config.toml
n_layer = 12
d_model = 320
n_experts = 12
experts_per_token = 1
d_expert = 288
d_shared_expert = 256
activation = "swiglu"
moe_layers = [0, 2, 4, 6, 8, 10]
router_score = "softmax"
normalize_top_k = false
routed_scale = 4.8
balance_loss = 0.0151
balance_bias = false
router_z_loss = 0.001
router_bias = true
init_std_router = 0.0113
lr_router = 0.000659
n_head = 5
n_kv_head = 1
head_dim = 64
vocab_size = 28904
norm = "rmsnorm"
norm_place = "pre"
norm_eps = 1e-05
positions = "rope"
rope_base = 10000.0
rope_fraction = 1.0
qk_norm = false
attn_scale = 0.125
tie_embeddings = false
parallel_block = false
init = "uniform"
init_std_qkv = 0.0449
init_std_o = 0.00917
init_std_up = 0.0449
init_std_down = 0.00775
optimizer = "adamw"
lr = 0.00109
beta1 = 0.95
beta2 = 0.99
weight_decay = 0.24
lr_head = 0.00535
grad_clip = 1.0
warmup_steps = 241
schedule = "wsd"
decay_fraction = 0.712
decay_shape = "pow"
final_lr_fraction = 0.0
batch_tokens = 65536
seq_len = 512
doc_mask = true
train_tokens = 280400000
steps = 4279
dataset = "wikipedia_en"
Below are experts of layer 4 (counted from 0) of a mixture-of-experts language model. Rows are named down (a neuron's output weights, with its number) and show model dimensions 0-79. Each number is 500 + 40 x the weight over its row's rms, rounded and kept within 0 to 999. Numbers have three digits each.
Before each expert's rows: "raises" lists some tokens whose logits its average output raises strongly, later layers aside. This comes from a sample of Wikipedia text that the model never trained on.

# expert 3
raises: ".", " and", "-", ",", " in", "\n"
down0:552475414510501455528469564507527504527529475566500510504456522526515493501477526515560479532496511467508474548444496521531461578480470523582534472506502502494519488481470528489541513535430462477434475512539485395491476568508400484462490529
down1:455562455434508459599485520523452584538547496474464507524522538434490566557514509545400451424451491514553526495520469501520526552427517509482394505505486500531500495557540488530522480506482465438544539497465522533514502555521509462506511605
down2:471465467515434465448529522496492558513454474517485464518512420550494462508483488510496470476414520558520426515534507486566451574490505573527488431488543458596475479479454507502455514466513423515440499534562518466541471454402500456544479512
down3:566421529477475515528497473470493519577556436509522445451477522514459448462419595599504480517511511538486507489510451462558454495481466481506462543425513530447491551503519516483546527546487513440502544409474495527541491414521451446471568486
down4:444547402550493482560442555455444460500541535522483476544520562469426525486590455513450532536530443489531445448493469472506430535471483474491469505458550502514507472503556507469478488547520442505561445542518565506477476472579506494524446577
down5:522542538510511449519522538547484470469511506527483482577459460444538484505438436521525628517515531435504539487477549536517440518536472560458510557496481503530475584525550452492535513478508480481485505489477502561481499531508527470502484487
down6:511534574496503481517437448501538531532529553502493551504482506502511413471465516474518474484469517517514502523531497572509461515537525499471450474527473470473539526424511447547464515549535563484561518427506567531452512506510460486481485423
down7:569581472507546491568471507454442575519525454469476522626496557554553510537533543491492533564453515496565476531494475578491456504454430543429491511443493497486511485486443499500454404467560496566451491541486476523460523434473520506461534496
down8:484501456481418493494502551439529495533419448503472565487405487483494439453468486471581538503432505510514517621527473456534522425469443427519494497472522551504517496506510573417561477519497422512457538468510516488481518540534466548467576469
down9:488476546444437524449511533471469576511386532485457462526515503462464486522567533477516533486453489552518503546532474487543474497482501520367465562476550515547503454542520513465460489428513498539485526513521515542471501531492545559437528494
down10:512421458460521515517594527512484505486505530553507494538537529513469485515467483541502477511472491551403451530464453493568516589574500444544417530492572510497485508447509484495529520554515539513479504544455504555448431519485480468489477521
down11:516473430485499484553546535582482533557493447444478471497466511556469501467524501498502486480546478489524523450470516500476500475503501498474431454493388492543494523508515470490496521502473451459520472450488512555506513457401466535463456555
down12:497514469604499486590475442530517417534522433471488538505540497444509436525492495531560465524511462510491517468538535554485511492519451540492469531492477485513503464500413477512478507542536480420549497533473495509492483498511542439458555477
down13:485582533490486466540505553454473513441517514462449585467577466527476535515492545485519520507408497522532422522490511519553566476532509559568433511520537521503464505515529570517545534392519527479497490450454483479536449508465506465440576511
down14:436498426507444549452442500511500519468438509479460432481448517492493529481525501534508474536411463516529494497485502484523522509534548541518557484512502554470477452465552433416540517523520438495472424472564571471545454507530466480457521510
down15:488484489522500502437483416514532527496481485508512451524517546607525506463458512451479535524535528523503508494560486519546478477523648533498493477576443504421502523582449563493551562518519572500530480556529470595461479507505525547552517525
down16:517514459382509486444517482485514484469544480453529467577565555514546463492387465491469443474558466448497486530485450483576515507557456486493424448509557512468432462495532520513525494467474455383534507488478543525496444471517522518572464511
down17:520518490508494546564576475512443490490498447483532524481502429542449516516504482466497472497501546497443436493482475471530588518504479467526553460501486470500418476499506434491503502499464503482467475476450488479493531497416503508495462528

# expert 0
raises: "3", " and", "2", ",", "5", "i"
down0:500401475528499377583439517500466488579527472554512506544447531483479501487510466555583408536484487496536480532389494464471440521529491553457513528483460491504553452529482535455470536525559499451536481483480468463522475585434421472465533527
down1:435560564490534445529486505494475543502485444525421476495562493525456506474512528553462469471431527493543495549529496409499552561413558530365403493495470463611532577533478537571543480499436510453500506445478516479497477531502489477463509552
down2:494494499511472446469443559465524569464457453490574444596525466515501519431490521456494527535524539536534605446523535486512509548515518558554507453512506461526473504447516530541436479469479459542527490511488501453467482564435540502480500507
down3:537490501519493521487544509502539576571579515567477452483464533510458498475450509536549473502499513540547492502442484435592443472539490466475541510508490501531507529483513513477522588448532515463530524413531490518489477417515476488572554489
down4:495512454484559484455450503466495457456561555568469507486587489489453464556517458564521534552486473431530458465532516481525563473465466440535488508482497547556487494468511540518481480473488496469454489513416493504458523511485499499540453545
down5:509537547458515417475479482535487520511550498539469476591470516462560416478429520527578473523461553520451502422494536539456412532555544498433500479559472392526549552370505546514499513475542519494483512468489500467527427527522555422470512495
down6:441499555554535510540507474509449554523530539512461519475433522440479517486456475438523475534577597500561556531459541506554424523514563528532522504541461461444546444450438547489476533545523539486560486523488548481512447502495464517446524472
down7:487554475502519547523507534530481529515476503453503528582461559478533527533525513487498495581535491528494494515545484505483506492485469486460502460485460538484530484444436454536515424534507517507495456499526444518465510474576539540399533506
down8:456520530462496464578485570517511498532550465565502406518468534485514412436486492525478558480449508466513509507452486431520537507451463462486497530475542516532500497507513579429576444477544480479469515545580476438452592546499523499449592504
down9:463424499537459503506518535467435506480465509531493514500482469486566505588549498484490507511559400499486532502576512432563499510425547552515496514469541487525477509538500525449489545443505415525469555524554433491460457527577492585507484521
down10:484373426517467566511559472469541482468496526502476466547489562481444548494496492506522552542484505514454457480466540451513467545532455499479452509510499513474440547516427532431491594518567587502478475504429427524452494474507524505447508506
down11:492486426500496453511602517529535472495521492468421540481536518525463489462473542472453536508508450559460486455556539506467463503506508513416444420515476571476528457462466486503557581515460528422487453554480475582530482436449477456424475531
down12:498488504565540503598449476503503400456472492498552600558475486453511495528494488504478480508532454510510493487581457595526496442482508494474507522493520528515564506485429491533536440559485492510487498508521461463422552521505505468547469513
down13:473515501488478484517531566563439485441491531407525544471499481510502456502462525451530581552448465489479461552508497542587557565538483519523457429457474511505509504505493500478447503498583515425497420462518461505521531568487542528451595494
down14:451405453530486479494396452435563471502510460514506456472442425546528488430527506493503556512496451474505481497495487541503525497533499485525565483508495507485489466499516483438524459501474509521440442459495532497490443463520520471520505457
down15:527470443509525553508489435526534568488467435525536431463479419560582481467519490490447533486494504520541525525574466508500516511536545539480458434520495554545480481594484476448533548477539523504549435516545503576514517525517539513510495466
down16:509521450429518451453522489464482461497556555430476495562518484476488493495399497454478464526508473447480493511513479470496530500536476477536516435493516490445427492474517527548512529539546445423472464531474495541508519477524532544561506487
down17:496536411563524481574518461444507519481505451535507475467515538518524574459445520502482512469533480516445520548517530532501460527530453497517580510499503521512418507520485486542551499495517592542483445462440480500499533477424490558509466501

# expert 11
raises: " and", ",", " (", "-", ".", " was"
down0:523438461501498433557506523502507501524515527535506552541443519539474499494511441519573508554514509522521542528425489509472463570484479506515511457440461460507469451509435552407538480526470501469496502493487448431537501543500466493476480518
down1:400583528473501450538480509568430511517470482523499528495512494509572510563554563523462444425422520518472471465500529412453521577432580451418410465500464477515527505503500530454570469581488465421553483505511522476440490521489502503537470491
down2:521518511449503485526459557508506480523456527439577434603486457510521510446451484529455543540455531527517486495503492530488460517489528513512526515578563455510503479484446545534428456478582488528540484482577493479477537599426518473499519452
down3:539507544469465479471522538491509505566567507494467468446470529460509514480451476510548523554483386557487500543477480476561481503596446524486545549481428494515509536529520531523543605519547537525486510459502501497489525458488473562513496443
down4:527475451538515519427461493454489496450512459491485531495487514443475421434472477489488499485465501489447425471469493546486441495468482457508483504556501434517425521470458564470487497517478531555506533540478519472467515435517484488469464483
down5:511515546544501418544541536504558426522474447525552414548441490497499433547470491438525495574464540538508483451479537483523458470483524585515549501475470477562489559518560539463566522468483490475472516515470558544514510576482490470432527466
down6:515476565487521436436489441536503536574469497532518515561536546461462485467509518414505458488518592546553506482522460523475509556536513536501453440529493455461552524480490513512486525512536557582516499496481540509441451512540459471467465477
down7:470584503502518547490466513522491548524509475496519486545522566512521520585516506514451409555502493517588448492522453532488450473499517513520522471460541509548533466478448397546457437530549482572489473479517464537502455469502487518448505505
down8:482546552495498535553484509490464528556468463512479449523504480447581448482483502433491556498459460480552562532531491513471563454474426493483510557445535534518518528535469534532580492469565435495496578537610505460459540597520482497486514494
down9:468489478503437490496486521430478508560436497547501449491507452482503457443544496471475476522496439549450543494515467530534474490539490526474503552474478475511500541558469499451491471441393481561446591552526495537529445524521439569523530476
down10:475390532490561566509507517505484480496495560539474492563481482437393488471524551501511510517504515536414474469416465504506483514509486481492473532515566479440463542544509474452479472526526529539471493509405482501450485481463477519453539531
down11:538479461469507462544573567634571507514516507457471535541509502539441530476481421524502533516545470485537504459492505486492537556515561544489513440439480561515492523510462480462492440507441509484481432473513484522504488527451459475475514512
down12:537535428531508531514513515529535454526433462499584575482500519425532497498447467520551558494502477425532446540537485462490508440528521514512463479466508485558492487476426507521537509563482495519549470498491516514500502541588515411505537519
down13:522431520557420516535509558484497548457535559453514499461489514496489464480521534448544568552494437500474452507494439538595516487483490575571472445488531507451500508515490530490483522442486519434493483500478491495514488500446506550449500440
down14:460485474472469467518473547444491496504549503443479465473471394532493438430488538549480549554479467505508491502555492517487530432509516533552570483543511521500410487437543466531524551484412459409472473504524566457525465500505529515526508483
down15:507456466505490532487461389520477512499431529537501488446454544628525540440591563517476546529509553477442529464528539504491521464554547566472457482535492570498438565581468491449549527505548549471545445536514521557539545518465519536466460479
down16:518496440450564467519465459447543515565561497429490435533471532475534515565422533495489446468579431455511492549505490440537527513506427521460484409502510448452536439443544471537531501479499417414515509505552455513452503494493531500516492522
down17:486504464481501498533535512468486471497464490521468553502505503505504480454484554530485554516467464516469478559440446487506488504562475467573496547493526524538430450528530455521480494462530524452510513544498502491462484508417494483486432487

# expert 8
raises: " and", ".", ",", "-", " in", " with"
down0:485510502502454448566473461451507448556512503542487536505473557521485514530478402557527477480487495531502503502405436523484444511507493526481498440468474464490497477550440519460520521551475484448485490508513454433513530559492447458483502510
down1:454490538459510531545482514519466519525472527519420573523535523503434535547567500568456440405391513457486496519527554458465554598400539512421431508512506461551509540535453496561560453540452458462499515462481515442505442512523475508511546492
down2:505527507519463486452490526523495513422428526485545505606480474486488465433416540513506507536521548533504541463581462467542498532459511507516539446538477458486510434489478517501480537494525477524577502530583513524482434484425487484481481474
down3:585438568417516520438508517440493514555519530478518375487488508537488445501439501482512477525488501509509516461495473492510484546546573498540510548469432496555550579463528487472514594541536515440512503465548489509530446455501501521491512440
down4:481498489532489488483431460481447541427491539505511485538496566474456506420517495501436571506526489468488449523496495535472459481533521430520497488548567482525497526527496530418544486507522476505533472509496459512420498494504505414531439432
down5:482482544510518425475515518478454496483498526523512495505470486439522431507432450534507518529528497494540473470517453555494436516504512510462538442499506472592541498448473591496491530465508464539547551483393502570552493505493496452514486508
down6:546494614545569419455492479558492460575510517547528509474472545511476524542499471498421487494541510516566597462468517546496478534531561531470470450484483491432523496472437514512475503540498546504496507467485569525478438512507437552490554446
down7:478575470486525468465452490475494544500553485501480417494468606530598566483457503472515498519485477572536552499504478526462480524525440568431478450446488518536538438478415483584490453526472516545488483507484452519493465491548554528462534485
down8:428537540454531467453530524545492532559519408486511481533533532448559454455521504496473597502446475501569559539491491456505566474480454520486501475446538472522503514542489560483592488478537527532478561475554474486473639533548512508458509466
down9:490469513477484495498442497484454511557441511511507513483480492489478423489543471443451469555458429484554516518591503475552529547501476515492501536482464491489469510537536487482538519496459483579437607524476455517478471535578496556482439490
down10:560427515482541485523580506565514457456533517575472479540515530420492464529524480505543533504465502553461467501484503515538466563479557498491442573479568475441537520517457438447535527506528537545488502538417477463483526510526493510501466489
down11:529487455479492511558571544616546490472475457468522581518467511554462482402532488511469514506513425554456503474460525526477484543560517503501471468455434510456556488523498492463507462550453541429470495571503497516525475417495454486453465495
down12:514482443553520443531476535455549461544424478488566611527527558469443383482497457489529455546504481494528428473548516560509531452514486524517517482445493485566488426490425522493511431548492494514533525582497509474449453495493492469455508482
down13:501436562542509481483589559453479515468551525485471582442573461437484480525510442472501497515444482435479435537502471525696481505483477543544460424557535556487507501436458492507481529447539509464498414479494476538504541474431465452433515522
down14:483486477503464442511504482534494547463518521494466450450500437493526432473528508498485478539449539569549456467535501530503501532515529523500567487581533532444511478463542480441502540563457445487455457471522562445511451470540459438517451510
down15:518406530526451494446462409533480518468429533550501477512459445623490479546543563507469463500531536511484576490509493520462488518512546547503476502540489564499422589560447505460529510494516539521499430531493532490545544504442543527540525461
down16:521485443461455531520453478487516530482582510469504445538494530425503490567381491498564504568586416447483535527428434459550485514574480479525400507515577543487545516539494492450459448479470473425463481487477470486476499494532587539515571523
down17:534455470493471464576515529456475460464465465469499483474458460517505497431491609467431489500426533477458491525535521476537508543497509483502528541531516453511455473516487429500521556457488568494438462494435444492478504529405504445501518496

# expert 1
raises: " to", "\n", " and"
down0:513434525506463444568479548467486492499481559588468498535449524511461511487496393521543492498563472524494504561462444535512504540455479520475540506508461503498524491514455508430476502498524517448449511499520534447567512518423495463464540510
down1:402569489476502515546472470518488499527474514537477578480567564482552488498511481474507461417457422469501507527523557432443555515404544468489477439464470490592440567480481534549538454530506483499538531484523541431504499527562443517500508482
down2:515505497452479444486484485467533515504530500492509520568432446518472509479446506546538452499449529466526546465550481493488461500454549542575515494577494431494459468512507539503493483493436388553537495497525513460466482505438509449457448450
down3:574471583495462525484525488448463512529544496540513446534467493560426487467430531543442547503535486508551564551465437477577474493532517407483540543494469477491506478522509485471563566489507536482475484459547523478499485455486541500448537468
down4:482569497453546442457457493442443477472495513573474540461459539478457466479512422525478477477498444503530476466510443500517478473430417427507514532460564449544533523502490484462548517519480445560529477520497479491474519508531483444494381523
down5:451507569528545432479558500525508435466412497498472541604478531492533559499471403492491555530514522511495492461526548477480469504506460537483550492520500454509530508483496477559521504439511482506540522477456472578486503480605542452446469489
down6:505491545509497433481495475532541561610507504505569566489524527500523452483476458460514457507536539478513518508436525579489509490601482486533477492540403453432513482465486539497435513541499577514596520484543510509457493519521489534485513469
down7:515610513531552530467463528505488528502535478518578470569478550537522579519494537460475560592463471507557486546520474537492508496514439467458502482529480520544522474505479446520519421494529454555507552483499484504492535489510450530495540484
down8:432539518462456517518443504519494479516497458521471467483502514452543388456539548530466562472500470479549481588482491513493562483449471541490569479442515510566477529495535556438538501434512501506490547507540436474470605616569539520466504498
down9:461481521510457534489469427507499487492415537554499512465502521452531469516532438466448458491482455455559489488548487515512490478490510521481519506460538446524471549534533515417490520469483432546448547523502444521548465559587551541450549503
down10:503456533471525451469536518536498501502557519529474459526452513497410499510491527503549538508499480507393505482434502532529501559569436482485412532456605546573474536508423467505509522525405538527465522528468470502414454521434499463457504526
down11:471530472478502493543522498579535494523539443380467506505474502554452489453493468488511531497492451576492504456477549539498535498518514534474530492495458508558571463440464466497504566493434514450512474564458475529522523465477475433451514528
down12:493504449592526500465474523484509444548479465440502544495485514429547483468493504463551437505508404446459485544592522487448446478438544535457496455474504515492512477509400502504526478551431463488502524523516500464446476521498480487474439451
down13:508471543528422503555541518487505523520569480445488606445507470531492540564453493497542484494476468519526520542469504568589606518527541543565520448510509494504511473538451514468483516395550534452541433482471447501586470547458486520506551517
down14:490502486457524400428483506503501534472435506526452521558480468514526489460462463538470501520471471450547465448457493571539502453562430486507546539509508514500494482472541461501533507431483503453529493507589584474525498476535493477484465468
down15:507441459460476460465506452495519492412385561495476475509492541595493518477522533514483589549520527526486540475573472535514517484548464482491509419552492518479486523539458506519547582481477562495498468542531453554512515440516503544560507499
down16:493520493452453533529497546531467486481574477411534490566521490456540490492430532443452480550556451449472421512542480492532562503537433516516488447554547528486521444506553474557541508480508467439569538541487502547512494488536598543528548539
down17:568497514496472536570526432508502538501551474465475531460494489516450535479527509495509484468469494504438434531499421516503527516517497449602570475504552518562457473539508418532544556484476509505482480557453491492459522513382490474496499527

# expert 5
raises: " and", "-", ",", " in", "'", "."
down0:537454484476504427573454532445502442496514490572525522526446514504461514532490470528566506533503488489464484547395497567498438572458531505449488510471461511485505471518430526422474517501455477431492474449516470449531535558469445496444505525
down1:452591530471548487570494458512510543531497487511464518491537562532490524564540480551470434443391512547530491508545573428496507563444589488407370482538456483543539531518457524543588439530468455510507524486461548546534443560500509485505508517
down2:525505480459566416511505553424494487514500492454531506562491508460569449443444509530495508504475535546513483469547461488554511535545552521521522509602544464524442473487561569435455514503513436548498455497589468499479464530464526486496465436
down3:531512579464514492502537428498491550585579552476533441521462497490474519478463489477506506522460471546487562508517457513614447519533507455471507585518490505523520575532555513441565560493494489496480499450472522508535511474470453471465508418
down4:560534442504458450502426507487493529501507533527442526527491578477473527538473446524479490572512453459496464539508531504494514497516504509494553498492515462540465552521462569481546491521491454477513545549508505540524491459492447446529427463
down5:484504580498523380544516493523502484436510548541498478577494489454495458491474474499548521502506490522498475505506544528534433498509498504517522533514483405488541534431538487509543561455497518489500558446440492546492528542522534458514463459
down6:437524583536550422436499532501541490566520528536533511432466479463440534502466482503472482469551508487497568528455534454488518501519460509539508508555474399464513510506463486486489547506543578545577571530534535538469529492491541536502545444
down7:525604489428555523526476511541480633508543503513489422527525489496489592509490517481423526494495577521487544505517504542440508450497468512498519489469476541493482434487409478558518444523541479586487487492479461495506504502503497555455542506
down8:428541528472474493572464550499453539567479468480442411517492506529495438477509508529449536499476506460546534572507484466474526456506402541523504507454505458503523477499543529493507523450506516544491590522582443412497545567490572556416551544
down9:481520552492500514499500558474395522498522535522498469482551503519506492500559424444400463483482416459531507508577534493609548509425488523493522539499539522477468528520545482398571506494490486495450570495535506604534477552589468515494522505
down10:469398525521467501486523503509530463487497534545442471528542548535498498530482492487559480503476477562414458551422494534548486552565478467462472579488541531453430530515457479499437419510492473522439473511469462466451498484479475516489497509
down11:562465485457526469482569507587542516488518503441488471491508528488459522494504516474491410506541489511491496465458516511466556507490529509472538478462443524465556449527471421459525532504475484421453476543479499540468523488465493503443507520
down12:525551474559567522512496524483478470500447431515507630501506486418551518513504491523518470501483475434511485522578518507545530476490476520467545483459470512604474469503427528477568468589537468494545500504511488524479440552541553416444545472
down13:464446507488520473527529515510429499455550527429507551461501479420488494470509509421563556546466504525446473515495511514599492534480474462490452466526538495420516454477475471483466507472556500441551467424481509447569493530473457502443607467
down14:456560545514440481477440472496506476522527470475492474453481464482458457516560577538488484508480488477540486437571514559527502517561496501508580517574562500496477493451538424446540567486523523488481439477568559502539453506454449465536538505
down15:514483446477535526492442456528493520452511509489521497475507406543496476438539531447421557499535537503502521480555501517579568521498494501447488460529442559526442585528518568495556545542432518536493396579473485554496531515464469459548499509
down16:551501446422462481489499501432502466463610459486489473491564470460529506547408542473500458506513430490555496519458522520536549539544417485468464455467520563438484442454522494526528514537553502400467520557488522472546491466513586548540520524
down17:493529500476495510517532452422461482517531494445449500458510500516508525474506506543482581493497517542417517569503422531518519513569468461533559523509510459514437454474526457494521478500515536466441449575458456498481542478428511515539546532

# expert 10
raises: "-", "s", " with", " in", " to", " ("
down0:548383491473534458614509526486512452497534506538472532463510491532458486517507465526559537504478464507492531515402443516485405513472424510490491479468503497474506424514486531426520557514467474466488483505509500428552537594526443484469481483
down1:391558510467502484521488524505470495526492492481424553492578523490521530503528495526457434436474471464507504515542553419525538508410523441474429483471523463607500596532460481522524429546488433488544483490521546508499487510543539477482518548
down2:534493511518514423492493528480505485484458453490537448521490460547524522388461481535538483519446570485579517474515459476529482553495588481533487423568519470547472453491523557489500540503504455516574423471522510409467498480448538529512484506
down3:546519518482487575406549467522494520552611534452493489534480527515477459452504505515449549502486503571468501511501439481562493509529453454502520592485461536512537560472478484510565589489497571469466552420499504488546526464527491529533513491
down4:537484463527461459475425470482525574482575464550524475518540512477507456528502481511460508567507462497494455479497504543458493476485439508476515443482560539511418487488450616483524503524487430476523454479445501492440487471426478479531496411
down5:521488574524532508454559487510505491505539585532477459540503495492592495548433422528473551476551474553441489434479488493501425504494489549514549542527470447533486593421565551438481481454511516496485535426485479594468514509541485461504436501
down6:543500560535564471491485488515525473547442465475470568496488549419506484541502495485532385535549561477542524449495480527439480496558460548491493509522513510524511501502489533517481569534553538531537493496436496504477473478491511509529533448
down7:552526450476491449520455548473492564501544472422468450510524580509493553525475532523501495572490502518559490543502452523459475509494455517471505508448505528536500525487420495550505437474446551587491525502517491528528529555539515457511467425
down8:456493523466507488526485491529501509541433431507453482482458539533482422438558446450391530536515490503465508548527451463499561439443397499449521464537520490536538509482526585506505485455476478574447564524609410479475542523476507465460550495
down9:517460530444511526486473589443457545457461516532477444494466477509498508480574448471506470432461479471506513509561526446552504493432543526556517553434512478573485530479458496450536483450479455508495608536493492506480441469526527560467531497
down10:496440463468508560534564482558514504556523489534495492522508548504473516545454498507531587509533534569422517478401465485502483568475510532481429540533574477511499494469481486512520531517522571487494437560452378493464462462470523474451507506
down11:496503486468509469565541513550530481516544483472457489442468504522453504449509460521539554523507452448474512435492492503468506473512454509491495453483444601470530454479478500473473532546458492458496451527470521567547489476415499537448485525
down12:502524492612473494519490520477515459539416472488502577574494460463520502509462419492532471456487419506532448499551464538550660491527475517585537443453515451514465498473441520461519430523468440494502465503482556485510474522539494433469517471
down13:483529528566463545556527549477382505510532537444450490489500512489605451515461567465523557517513475524442395573468522533658543492444472464556504496520536502470539476470485489497459491468495499485550457417526483541563493561395517479482548474
down14:476509481497500429497508447505480454495454548477477466532512451519475469491460503528471569518501555489569469465500531510494588531495523461475581493542501481451466486504522456449476550527470468452424435464537562503507468487523510504497528453
down15:552423445523527467508470402492542494541439516538530499448506494587550478432542558455458557505522546495518557504526478520554488457489555513503541483543524566496471506595440521454506591518477519455518419548498514547539537555553576545507522459
down16:517510421454489517518469477428532514473601460468500457539461524480536479534373545485543458464471443416517526494495473490648496555530492472528468475514516571499490560477540413545544495560536449427506542496513453531490511477469555507528521496
down17:522538413542484480509523501449480492429499457520466553509481487491483531492576505555462519490445519548507540567497436556486538486504505514586536478517493502514436473532521450502475529488543556507498475575477502491455535508464450497455508502

# expert 9
raises: " in", " (", ",", " by", " and", "-"
down0:524457471480535439546447526475529481479545484547433519540466471520441478498448475512580514515493484502466515477481455539545470553519499519525494500523432506449562524508468546471500566507421464441541455511502507433518534616474449510464528531
down1:394514495471535462525461521540482590476472518532457563477507559476475478547520532525444481408451506500520480515489560439468599561463534523498450437418515459559515536516449489551573444552455511464541510440481503495518478509516493466518528577
down2:587539476464532492449507518515526538505439497496515499546445495535562527465422487481461483488450510491541539478519485471545467554576540532535501470549479477528399492470508586541548486544529517492527444525541499414443488558438561429484492467
down3:550497589458464541455508515505518515559588515472524439483488511545423492508400530538498513528517478514520517511441445509527467525506538451512533523459518506493503570536535459460544573472500468488487558464492523473554510437517503474482503452
down4:495517528526525508494388516448493487447490545521451569420507569528411451495501419419474525551474523500442448496463553464486434427556461458492490499519559485497448460444528532487521525455510434530552477502499509430471504533534491492522423482
down5:464529518486518416511584528565505476405547492529482559519501496516497462511489494508527548530559498528544478520455509543510430506556493532453515526525502441545529584426567512514506513456530528481468564406469504511480495542511490450490439478
down6:512500541486520444419567456542531535581474525482468536488487581440463502487444508480505520480583513551525528470468550558479509515558537541514473522475501512425466500498515544480508567548509587564528496427493515516530515486520454527479462479
down7:537566487484564480465447535570506565570485455442483495548476527543543592508504521468507510551537544495581549484501508509518466461479443564475504485451507518522531491486451465519490451541497486531519472526511463479476554489525530504496486474
down8:512540431428517501563500551603517442531501414511456451515499522479482410452516511524511547493446487471518501538466502504499634512438398477493504512451540447583488535570513599416512468509510504522467514457584460498489561537524458517468495490
down9:493511566490502502479466499419435550523425565542531489481532563447523479530491441469474483524490438485564504492533522515559514466492534449476515533450521509476467514573490553450532521514539506488398565481521482456566432539573503615502498406
down10:506425513477530516554561484517511490487519569527484425546525531473430520483503471497535554503504550501459546533444495526562415553519455514458480553487557545506482510497464485444532515535520534519422509515441445479452471484490481513481481502
down11:576491482478528440536601533581548508508536551446442500545470477493507513463473446489486524544519506525486519461525500524484536500549484465446448511487418503513527499458502447421512474495517515404441456532506539548538466491478514466447483503
down12:480507433507496494540500520558491462473485444526514542533496501487560497504533472481489464469495370466498448515559493516564585482503490538515530433468500502528487470478444464500473441514558533524518513493502531545448501519525529438445527502
down13:491494521544496508526519494468466451502524557464544492463446467421470534476505509474522558567532483474433405503513518472612547539535528494556457485532475534476532501406501495510501516441565522475546454455533507517539504536384480456462527495
down14:557496493495433425477452533511535510543489526451500478490529430458487448469522576539551489511483487550516466485517517603560469462604534516563559509578563514492435465415512491499510519463489464451463454450557503550520483534447485512479508469
down15:555435493458499465505430417429461510476475507605514452452497479559509541453534491483449536507536505543533529523547476525504528439540579504459467446581473540464468495557489478487623521480495561444511424515519499556544545459528491541528529450
down16:504546457399483495535479506427542490486606483430543496539540499477590535499424519530498441552530491501473510528482485471589518548614445509487441469500564537485489420425502492515521496497541455438552544517482469535513551469466525454538523516
down17:540535434494535453504515470457522459499497516468447534511524530550477551552538531511523550470489510518465485560518503530513534489515486491525552512494474450541374502496491468548513464462506546472448535535483479523453523535469519496493523469